config.toml
num_hidden_layers = 8
hidden_size = 192
n_experts = 40
experts_per_token = 8
d_expert = 32
d_shared_expert = 64
hidden_act = "swiglu"
moe_layers = [0, 1, 2, 3, 4, 5, 6, 7]
router_score = "sigmoid"
normalize_top_k = true
routed_scale = 1.0
balance_loss = 0.000672
balance_bias = true
init_std_router = 0.0116
lr_router = 0.000484
num_attention_heads = 2
num_key_value_heads = 1
head_dim = 96
vocab_size = 16384
norm = "layernorm"
norm_place = "pre"
norm_eps = 1e-05
positions = "rope"
rope_theta = 10000.0
rope_fraction = 0.5
qk_norm = false
attn_scale = 0.102
tie_word_embeddings = false
parallel_block = false
init = "trunc"
init_std_qkv = 0.0527
init_std_o = 0.0527
init_std_up = 0.0527
init_std_down = 0.0527
optimizer = "adamw"
learning_rate = 0.0012
lr_mult_up = 0.668
beta1 = 0.9
beta2 = 0.98
lr_head = 0.00979
max_grad_norm = 0.5
warmup_steps = 370
schedule = "wsd"
decay_fraction = 0.813
decay_shape = "cos"
final_lr_fraction = 0.1
batch_tokens = [65536, 131072, 262144]
max_seq_len = 512
doc_mask = true
train_tokens = 850500000
max_steps = 6824
dataset = "wikipedia_en"
Below are experts of layer 3 (counted from 0) of a mixture-of-experts language model. Rows are named router (the router's row for the expert) and show model dimensions 0-191. Each number is 128 + 32 x the weight over its row's rms, rounded and kept within 0 to 255. Numbers have three digits each.
After each expert's rows: a language model's description of what the expert responds to. This comes from a sample of Wikipedia text that the model never trained on.

# expert 37
router:132096091130133117124122205112200117164138041177103107177138116118083136198102148168174130161135108143103117128138121152107118095092138201058172146194091131091135149159077102143151082115151075103118096101071070155128162201120156127138134168127150146180123156116118193201126143057121081104113077119151114117167148144142167114059124124159128108096115124097149084137114140116186108095160082155115130092128118169151085069104167092118067154089141121177140164172129120134125123100162175119128098166153120107121123098116141113093105102095146133134166090114110185133129103146130121196
Description: Years and row breaks. Year prefixes like 201, 198 and row-ending pipes or line breaks in tables, plus pieces like nod or Rank.

# expert 14
router:096102093167153125078147159100115127135126156105089108152094071091088152129170135138104164179163160131087154154113156104154148094085120114065207155162120141091100171131071111189122113129133087133235168110130078126139161096068186068152149146168132137184111159104117143175122133067134120116151139155131124143111144150089130139068130124145161105062091109153187078078132148139151098166162107107161138154095175159145093109140133081105095178083151095186156141095125147141138075142102155116165134134109089099155091117065133110049135146139139129087141104131153171186168140151145101118
Description: Capitalized name starts. Capital letters and opening pieces of names and acronyms after pipes, commas or colons, such as K, G, Mc, NE, John.

# expert 33
router:152100091118138134106116149126151130107139142124146140166125072148104132163145145133107138156149125161113115152095132116132122142126126125096213147174084114142133117147091165234097041105157087064192126120109045132119172165078142095165154179151171153165141108117115147195105123059134122124147124105174128131122167139090157082108114087203156123115104118130144105116097126064192071139127060121103114129146126180163111103121142058098086193060143096183195136112144145096082086122126137130133132155139059095123108132065139114121145147163149148107140127093112181160121136165126144118
Description: Spaces and table headers. Lone spaces, minus signs, coordinate marks and header words in tables and results, such as Votes, Pld, Total, ′.

# expert 31
router:124096112122101088133120202112172179130110116134068140132153083109081140164126106166084095193150146197105077154145130121143130119080136170069165131149116134128150122137115101111111100130121066078117158127072105144130129104042154077125155158109168140163150132054142161178165124030159041090134150178143113152137120107132130120135098133144117093113123122065171077157089167106200091159169092100092125152095132163184122086118160093076074164174153132166141126130137138166136099156145162169121121173113128116101107137134149083131116169139153085104145076133101124174097097130145122167
Description: Table pipes, World War. Pipe separators in wiki tables, especially header rows, and capitalized title words like War, Cup, Team, National.

# expert 9
router:114128073146091078174073157094103163138135141155182130134139126085099129199128180130156132180040183147109113166146124137185122076140143107099158144151070165091089159133116150150166113077106075090147133160125112115130129132114130083172150179115111129153119145137142177136113057093059115122130140121087128128100111167151151179128111079157175092124124102064116130155120139061183100136199156116117102032132188182157118116075115160127105138073105141149166098120092123146101110103113200141132143141162098071174121140101152134124150141124136114100121064172134154179153139114155144107
Description: Mid-word syllables. Word-internal pieces like ill, art, er, ell, ley, ville inside names and words, plus station, line, and table pipes.

# expert 15
router:089095101079140140118126177098090173128094100139153086157135142091116121137126091188170094122153172152133094113124057160113131144111141143085191133116092199089146097184114079172127113099114092155132169138107095138115155151080149129110146148183155156149122186103164195157182112085137148123113115178150169146122165150177153129135115141181167118090090096114158073106116210076150085129136082102136087111128118123170062097126151159096099173091151093177149074118124140123163107119075161133113119118117102120086058125121101088067176115167115096160169093185116125167111071122136164148
Description: Pronouns and sentence boundaries. Possessive and personal pronouns in biographical or ship prose (her, his, he, its) plus sentence-ending periods and == section headers.

# expert 19
router:145074089135068135127115194126189166158112079150091111142143066144054152166129114162158157119112116153087099162146119158127100097086131154079175161123094158053127153140096111163071041135119074129153147134071075151083169185098128095126168170123121144165136125112148195131151158069123086110137107144164158084172141091162173097079112125142143094123087094121170128122130136144154106085105120189124126138169140160168087092130160126100103160157072095172154117107135098153160082144120162154184132159120131109082109095109141100104151140162151125116104155131183142140105113142106117225
Description: Ordinal suffixes, numeric spacing. Ordinal endings after digits (3rd, 5th), spaces between numbers in tables and coordinates, and range words like to, until.

# expert 24
router:084111099084159099163147132101129157133127139103104117181152136121074070148139125219198123124106132180123094223116075104127128102093183150143157136094155131090150150125142110191125154110095092115169145147101082164124158107130100120106161163192160151164144146137093153156144097101133055180143123148168133164103163080144174154130123136211161097114070111141142081168168163115143086174140139104120082048118157141134078082089122178098112211094108084139136118162140144110128064126118156101117158154092083127150120089115141122094126071164123111119095085146145125122163086133140126121
Description: Conjunctions and clause breaks. Commas, and, or, &, but, semicolons and closing parentheses joining list items and clauses, plus verb pieces like prefers.

# expert 11
router:102142128153078072111120161136177080156083145184138124144124084159055085205158133169125159130123151167089131162098087081112091042137153142101191173163117123080144170196094099195139076162109103038204159164120091150081159159120133076130099154136130156107112165132150147188120132087102109077178116180142134103128139115120142100084129140144115095101124133134137105101153183103129113161103082104151129109129127139148128093115137196111112165139063125132168138144158120154122067138128160134185173149122142098081129093095136106100113129106154124121091085075118177141160122153120150154
Description: Abbreviation periods, year prefixes. Periods after abbreviations and initials (m., Eng., D.), spaces and table pipes, and year-prefix pieces like 200, 201, 199.

# expert 8
router:127131090111126069110148162126142114099038109150099140212190097137125078138085125168140137161145117147166128165137166085162106097078121117075185111097117162115153170141135120170141116148124091095199172130124157123082169174095153081106162147129171170176175131082112113162129115105121113180109176204137151127089179132145106111136050086138150144098067139105176073108173156093161098093171109149119117119110112172127085052139147152127092144099109064158150097120155162155138120079145135112166151152136106077182109132108148093117140087150143146110098079173093165151124125113116111166
Description: Articles and participles. Function words the, of, his, their, and past-participle or -ed verb endings in narrative prose, such as occupied, cruised, applied.

# expert 5
router:072165100123092083109103189078142149124144187120104176199152087073096106186158119150151124119131125177138083188121122098114103090145151109108167155137082165133077129122113137185110089099093073092163178139107128163100136097081171131111170162159137153190155166073113167123160086091091050143155128138158171171159172164112156081154137106157144090098115121125126069164162128125140100149175120075198129090137100160128143080145155129160083173134142125167152070075139123122096108149096129106107175125105096069159111110111138131067145102127152159074083139103102141147136098146149127148
Description: Verbs and prepositions. Auxiliary and main verbs and prepositions in running prose, such as is, was, has, in, during, and nouns in idioms like in place, in order.

# expert 18
router:137125069112141118082142164136184127141105110129132151154177131137124106157132087171104114131129110174114111135084128098141087112121172058091203129118088192082174155133103135191144103122102123124149148181042119181076130153127148131142173149166120156181134147126118103117135103098110099142138182160169167149100193134126114127092085141173189122087121189072134075112181136049180086122181032119098076102174102142139103089145138120140119086103075126137173109126129144161105101122147169100130118138162112110146108131104173110096111108144121129101091093148148176187088068138146127158
Description: Function words in exposition. Articles, prepositions and -ing verbs in explanatory prose, such as the, of, into, between, having, surrounding.

# expert 17
router:100123106185096127120150158128168123150098131140156136117153115090089072196135114220118152164096139153104127183127100107125096035126201127087158202157149130030144123164085156127174090112099108093146133130090089160104151137137161059128132154125153143129129093132166137201108120109114091096124128139130120107127130141124173129089127109148146113093120175128115127110125158071147145147098104074128112084159115158188136063121170170107070139097080148165180110153141100164125107165155146109166133163107088115095110099086180129121134136082203120149091060119094143143138138143129133208
Description: Numbers and word fragments. Digits, years and decimals in tables and chart lists, plus odd mid-word pieces like sup-er, sl-ip, radio-tel.

# expert 35
router:095126108062122119137115176117174164141101112128092151136140096127079115136096117146180142147121155140079109157143119145124123047117108157094160163158078196084145119159090140173095087134103062099142172110063082158110149154119130079118176158154142165160123176138150158151108123042115088108145104166137125084138163111132112095124060083129147102133063148102138134179130127134169124142095064154147165145107163139151118089101166177094119146183141109132131130135149122188150122173147169133135105125080103081115173125106137106128136132138165061121082042166209148163144125141119077205
Description: Numbers and units. Digits, percent signs and units in statistics and tables, e.g. %, km, million, 000, plus mid-word pieces like compassion.

# expert 12
router:119087088114116076134137236097167182133098159124142113151111154104064120176077181171140103187143146198129121144128103130134130122084145132101163179136115118125149169101100167159120070130120095125146128166077058174114151124054124132189164165154119152152109183095125169164150106072122083145161116168146114188142134076175137133113127099146127089046113098113158078169109138117175108104126139129147109129134141158165079102118141109142046153115057140150189118129166100129110077137121141119117113161101110126115117109120122113103138144099139134077111090140115160175134090054083145175
Description: Spaces and table punctuation. Bare spaces, opening parentheses, line breaks, table pipes and section markers in lists, tables and headings, often before years.

# expert 16
router:136089107120109081088124190069111099127147166183091100155127107083076113148102154162143110178114156180129105171128082108149062124118189079118173155114098132131163120178117118135157101111132099091174143118141125156135143157132194130136127130170177123168135197092121156148177084113092138125160111182108189114147124163153188089083091142179154066097104141098127092127133143129158128141203127117100145132078097131126064090117151125134041199140125127203165140148118141117079046146076189133141159134120075144155102101060145114103134100112168103136152120109125122130114128116125164113
Description: Copulas and hedging adverbs. The verbs was, is, been, be and following adverbs or quote openings in evaluative prose, such as seasonally, indeed, so, less.

# expert 25
router:099106095160139115118154141107112153147128168081142085137115100059079142144163136213137091114134152164049095120148095135144149067129126150118170164179090138090141161094074139157132115063147097136175167124065091141144141106101208076169137220104116169177093122087168148179111149078129073143135118138099171116096162111124115164079098121128136102061083130141131114105129176117177096115124120077142129101146103169146120054158177150098093110113176152154183147149166113187156111164152132122166153159113104076112094111122135094090146114104151091125124085115126130145171126142174130157
Description: Capitals in names. Capital letters and early pieces of proper names, taxon genera and surnames in lists, such as D, B, K, DiCamillo.

# expert 29
router:132110074129109147112129214088114185146104163137086107162125116108072134178115191132143102144115145205070095136141131114144134137134127144104200163144070150110123122115126067215150129142092078118160155151108073130102158115069138110158137152123155128192155157171108172152156130089150097143171104184127133122079136091150117114139143123166168101113100089085166116141104200115126120143124137100106122121129109159158104108083121140084078187119125181117162135122137140134145027157154171102094110134096100078126081133115147064126114156124137077108111083170082176198096103092151119155
Description: Table and list markup. Pipes, dashes, colons, heading equals signs and line breaks that structure wiki tables, bulleted lists and section headers.

# expert 10
router:111089090119084095142140130072135169164091096102150105108150096152115170160116167177041167208139160128120052180058134104174091126080133086104135123118084164076146165178166108181125099173086126165143110205101121154151138139095167087106161138166161188154134171136129143113132100111075124082135174161134143099110135146130120178073069101156133109097102199072136147119123148083173110112160119113120092150126106124195086092123147130126080125147083112197149106182128151164123068105122129136130102125130099090106140141109127123128136145148178090100112089142128173159124110107146162156
Description: Determiner-following modifiers. Words right after the, a, his or 's: possessives and adjectives like its, her, new, successful, and noun starts like epit.

# expert 32
router:110100092132154134132096139053124123175124137105154114143155104093088126166150095144095089139138190135088139105125132135119124078113116100075122138172048118136091156081065074190084119116173072094181141146117098158136144156083160112140104219149153165112123129098115179173125163080133073143160126206132159159114206123131132163099161130141139052101124125156145105160090198122161093088137135126167139119098209176137085079118138117102097158084104127143151132164107184143131077140162143138192139114128107142147105182131136103130140147139126145079076111101094112142096138108090132181
Description: Name-initial consonant pieces. Capital initials and early pieces of South Asian and other non-English names, such as K, Mur, Sark, Muzaff, kh.

# expert 3
router:092132092147105100144130222127165153158095139105113127159147111188098071167106132146120170155126154168090124139109091111103070155095128114103175137136104135143174172141057109124136089093163073052159082106084051126120152152113139132150095165145138137143128151121139147131170103108161098103159104163119144173133125168100137139082141112148182112110098135094174087118103141063173048109140151139132099071119129200160094117103146112161093076090132140146156128130143148087118114140127169151073179136161104126113125119110089113100157170154173107066119081153140169199146106142222112179
Description: Infobox field layout. Newlines, colons, pipes and digits in infoboxes, list fields and tables, e.g. field names like Attendance, Location, Classification.

# expert 22
router:103099085133109141160124133058131195150109119139144155112135070168098149202129153145087122173134161120110054172079132130155112101110134092097142131148104143058121132160152106222135130185099125135156110229085113156145146156106184097096179140145113149159088133140092167112129121103061102067131143159136160100140147118149130127095115083122146111091089173085112142124144145095202117139178101079110099153118116156174088089154175167158109119118069134173150116168109154174116084101134124137132086120119098062101154142087115113116106169141169121084129117134145180178110070104120164172
Description: Noun heads and suffixes. Nouns and noun endings after an article, often before of, such as film, remainder, portion, zone, -ity, -ations.

# expert 2
router:142145048095127115111131106086157162154129162116106144116129070179077103132129110151136091144121134171091122160121145140122084101086129130094167130193081178174128189143070108191141117105083051094176156123085061146138123128132165138123149187177136150178126154146139141111163083089156119085136146180111180134098157148121112112113146087147174123115072117071121113145135151114173084131153101109118165104118124154135111071115103111126116144184112169109158140118115133119127048083132207100148159120168122075148171178156160110126093161156144072068070068159121136147101084141144097172
Description: Coordinates and word-internal pieces. Minute digits inside geographic coordinates, such as 48, 40, 00, plus mid-word fragments like -ville, -idae, on, ar, and en dashes.

# expert 4
router:145110077120155128157100120093118161143089125109151133145130121127094096164181145159128127147153146141067125128165126163131120102154144144106132104181055116103109198118103089175115107133103079146205161172119049111133171141096178116108116192116121139092137187106096166145132136075151084111157141172114169135098181135121142200095148110166108038101122077101130098149116179145196093088132142144116132066102149159146117070141134148114142160083072137133149110155131176143082089160136158089155150155141113106112137121127143093125102157133142133038031109107101150140135125048152119162
Description: Foreign name pieces. Word pieces inside foreign personal and place names, the particle de, and commas after names in lists, such as Tecklenburg, Kubot.

# expert 1
router:093121106084076088147162213064133172150069109097124119169126106142100117160129148160107143144137181127123116137132116124160127129130136094089146151171103172061135129134102108220128135173095083081154134148122109168126142121093146057122146136146187135116088146133207170154130129081191088084134132177117112119122150136082117122136082094153132116077064135094177116130105169104189151139117108094156126156087132175120142094072112129118102157129113093172134086139109174194123082105127194149132182134105127115135151175119155121110128132122123133077095076163114180167092111110161041176
Description: Digits in numbers. Single digits and short numbers inside figures, scores, district or model numbers, and tables, such as 13, 3–0, 7.454.

# expert 26
router:124056095124097109106163155121131079094139142136142137180162101075119137151169091182143155126098157202070120121120044107102086103117166159072159183162106166104167134174086143153110124145130130098217135146119092160093101108123174080144104175108204127136083167127178135158113150107134111113130101109105164118177165131121175097098123137190134109080126166105162107120137183121166121130150055064100134099113078131156087053148158123127076178131157114150182130159174137106131104170096134136153131126124079125145072128074155106105158109153180120115122100117130153140117063120107141142
Description: Dates, numbers and In. Sentence-opening In, month names, digits and years, and odd first characters after quotes or brackets, such as in, November, 14.

# expert 20
router:134087089093141138089142152090103157119134135138100129171153115123101075171114160162231157151105171188117149110134115076124151108097148135097158158144109159024113112178092095156144116082159095114172152125157107139093164144101158125101143169180111119129106170083096160164195117091144114160140137163146171142083174076144145085150134111234147103071077139122131070135150149122165112141141134094185106100150142166166127131095183132107107131135133066168175097087135109160149104147136129101134137145087112113174079121096133054081136077119102125100094104137149136156176102098120086140
Description: Verbs and prepositions. Auxiliaries and prepositions like as, has, with, had, between in narrative sentences, plus becoming, and digit groups inside large table numbers.

# expert 23
router:119124102150092117111127198118166129158087125117096165156172066190049108163143111133121127183169145165117118138111092095105085142126112123119191147143091115151164148155113121134117079118139087069169102117088054121112122150128162128139131179157137148170137114117172117121177097119154128090169099157115123144135120192094103116083150095136201134138100124086183078110089177109132058129146120133107096087093122175165130084098122157107062081140158130133160132124155157129093081154113167150101169140145103117129122138099099118104189175129170076077083074136133185216121134172185094158
Description: List dashes, headings. Line-initial dashes, colons and = heading marks in infobox lists and section titles, e.g. Coordinates, Predecessor, Personal.

# expert 36
router:125084086158098147163122155103155135137166141151120112139119140075118111151096134157132087127104139176075085135111104117164090075121139097101146198136115157110141156126100115164134097083104109107130084137037103169160148151108129122176209212126143132204125148141163157138147075086132116150176142145128108152107193120179172123130088094141153144135056164128155096096169125119154121133141070115084137081156145135157120066124184109158107155126079167131136136117139114142130074139097209107167100124145073095123132096133121100115115086144130050135100064148164121170068068127143121196
Description: Word-start letter fragments. Single lowercase or capital letters starting split words, such as mortgage, fibre, floodgates, and spaces before numbers in tables and lists.

# expert 28
router:094070101139139125148097172113095121117037090106133169151145077085073094177159155137123118153112166160116160156140103121128172133126155128106123159146122155107119145167137114139151145123148083135211165123104044115132162135066180118113121157130129159163104174070133136123124114094136161122135101168105164107097142149133109129121154044145142090097077124104165125107131113144161071111125155116185123145032169169150122129109146180049119148152134101160147144103109134125080078145135181157111122162125068135167104121104123046077213149143138057128086110123161159188128125120161113125
Description: Biography role nouns. Role and career words in biographies after "was a", such as member, guitarist, publisher, Commandant, plus common first names.

# expert 38
router:115067113114094085133167166094150086150114142113183136126152071086091147144152135173144106182096127181072075181106115124112118074121150140092149159136083140135132135146122141131133069134082114093131141220128115145133126087095142126144167165174140147154100160086133111202198138119099109116088129134124114103111147150144136147097101149124133118092099094114174091100153128110151079183136117140147113146133114163169157052104159141096036223123129133180194088136150124097153070189130143132124123145094109135088094118104148098100191134087208117115147105099133113145128139095171131197
Description: Table and heading markup. Table pipes, heading markers ==, paragraph breaks and dashes, plus word pieces after a capital, such as For-ens-ic, Reg-inal-d.

# expert 6
router:129120069143099077093113225114076180122069122129124144122161113082069106130167135153114103150088126186073140132168117082121155097132185137073183152136096161044117197146130132184121109120163099086184155160097109130080118130059139123114163145098132202161139187089138105113146172101142103161127166145135158186105156140127148118130139150184145096098106112115161103115134162108166121114107101099137132104118139124183074122101100113110135137105132103153178107136116174146096088134152184122114128129127087106124103155164151070039173132124094132080101120160137125176159109070155110166
Description: Prepositions after clauses. Prepositions right after a verb or noun phrase in biographies and narratives, such as in, for, with, on, from.

# expert 13
router:074103075117096150180169176079160175165084134159126160153133063116079158196171138169121141152093214120146093136051134124130146112144167121080149118124103156100110110163149123228149146143115097120149139184057104163148130106096151093102148140154093161204095141101101160097125064076132066075098142133142172152142150133160151121122146037130160125099097139110117128146160124141205126163128103105143097128088117148161093096109156134151090142117111106161147115144082135139087102128126135128091094137178098074134149127113129100118159169160153109096127095146136159171151071115123179126
Description: Noun endings, common nouns. Noun suffixes and heads after the or his, such as -ation, -s, -ism, season, team, film, year.

# expert 0
router:113103048111122119164121148069102188159076110133129164164092117144106148176136102144188125125103200142118096139159139145160156145119114083079148136193074135091084157120113095207110150140088048108192118187137117178163177124117122074093184157162107126139092187113133189146136099106141112101110113150115143146146145134108106161109134084153132097117090076104112076151130214138194127092145115124139132120076190158128079100121113120121113157096111100125162097115127176134087057120121188137127128143123098105133116171104152132123168145127125138099101097207132145159097095085146079144
Description: Proper-name endings. Final or middle word pieces of personal and place names, such as Reventlow, Middlesex, Depardieu, plus common first names like John.

# expert 34
router:136122087144145131065187173143136128124151115134122103149134122130108114127119127230198123109105167177112120112110080095081109125099138129062177117144101174092175120162089075166159125099097086079140144133090107145105125145103187099134111139154139100117085160088157186125176114085174130090116135204135173137132128155157158115105117129180207135079123114108154059139113165102147120134148086130100122107164108111147068124178129124118112177106164123177147089138102140157150111167080176169131146132127108090092075121057118069102171137163144151136140050154137168168096117152178157160
Description: Sentence-opening words. First word or piece of a new sentence or paragraph, such as In, However, These, After, By, A-round.

# expert 21
router:118099061156116096119123147074151130161172167154128073141149147123072118142164129128104091143105130119084120167106110133182102103142183106052180143126105139094161164123105156203123099100136117159172142149105117166132154158082120144169158159151155172168143180120128140148183112071062116156107108111113129148147155202188171160138117139155132113086068167111179141118135167066148115107193115088158112096177112135123119048122141129121137138115133081160131151132148104096095031135082154143171153153112094091161125115125150120081131120116125054093096053119141132168122126059100113140
Description: Function words, initials. Conjunctions, articles and prepositions (and, a, to, of) plus capital initials and hyphenated second parts, such as Polish–Soviet, Sprague-Deaver.

# expert 7
router:063078077109138122143140200123121165069090151134140084149153099146099101165068139185107135176153123177097082171161103114131082089139168168095175136149120112090166168169130128184159111121162092132150138177109122116078151173085126116154154131120142184190150186097131170153103122076118100137142114191132110160104155134157135199137123103104128141145065148064165101144104178096168054112129126126110117117098160113170089104156124130090148129054084108132178111138131134159140078134137149094126179153172089136139087150129113074093119127159133073099149082139110167168077134085129107150
Description: Determiners and function words. Articles, possessives and relative words in running prose, such as the, his, that, which, a, often after of or in.

# expert 27
router:136098111149171079112131192132158113109131139100144138143153035138096172149108127174134107148129147120091144135109159133136157087140096151094168185191067156137107136146083136196104017139105110083187163150073101145105150137049140081173166160130108158183144127088153177156113158059127098113118132125123132152111175122080147136078097097168130122117075138116159097073120124108169114126135085158160128122161152170208092088126115081081120176106115076158163126101146159102124086154159126113169104119136082079069078120093135129113150131140146131114140119117144128145169180138157163139
Description: Proper noun starts. First pieces of names and capitalized words after in, at or pipes, such as Mc, Port, St, The, plus degree symbols.

# expert 30
router:050119068183096127140137164109132169102110120123144125110113082142112134166098100144129147157147162150082080161163145086205134072130170109100161122156100118078147184123078130178120108104133079144138168166120135098135182094077160092136139160122118160173103173113106156185164125104074090131108115147113098173109157098091152147133132122114120114136102121081121163141129205087153069145167135111115142134140180155173158054171136138101131172076121100180179115124157133123099091127093144085150143176165115061094100115114140116072179136083130099091108076126110115206140174099100105180
Description: Titles and proper names. Capitalized words in song titles, place and organization names, such as Back, Started, Radio, Logan, Town.

# expert 39
router:136119095099079100151122196097167201161092133104089126178153100154067106133160122169146116173151150150079074144126143124115146087075114150085159166117054146064164127138116088225096105162084067173159164159087064126134166143102147135123179151135137149158110156117166175118152121055111045092139099139113154150161178086147116118148145141190139086101102155096171117144160136116142087113127102149141183152126166133140107079082117153073095132154130068146143120149130113149124094141153196108147089157126111094102126118138144102107122123171115086090111120163135129125076100089148125170
Description: Closing punctuation after years. Commas, closing parentheses and quotes after clauses or years, final year digits (2001, 1943), and Chinese text characters.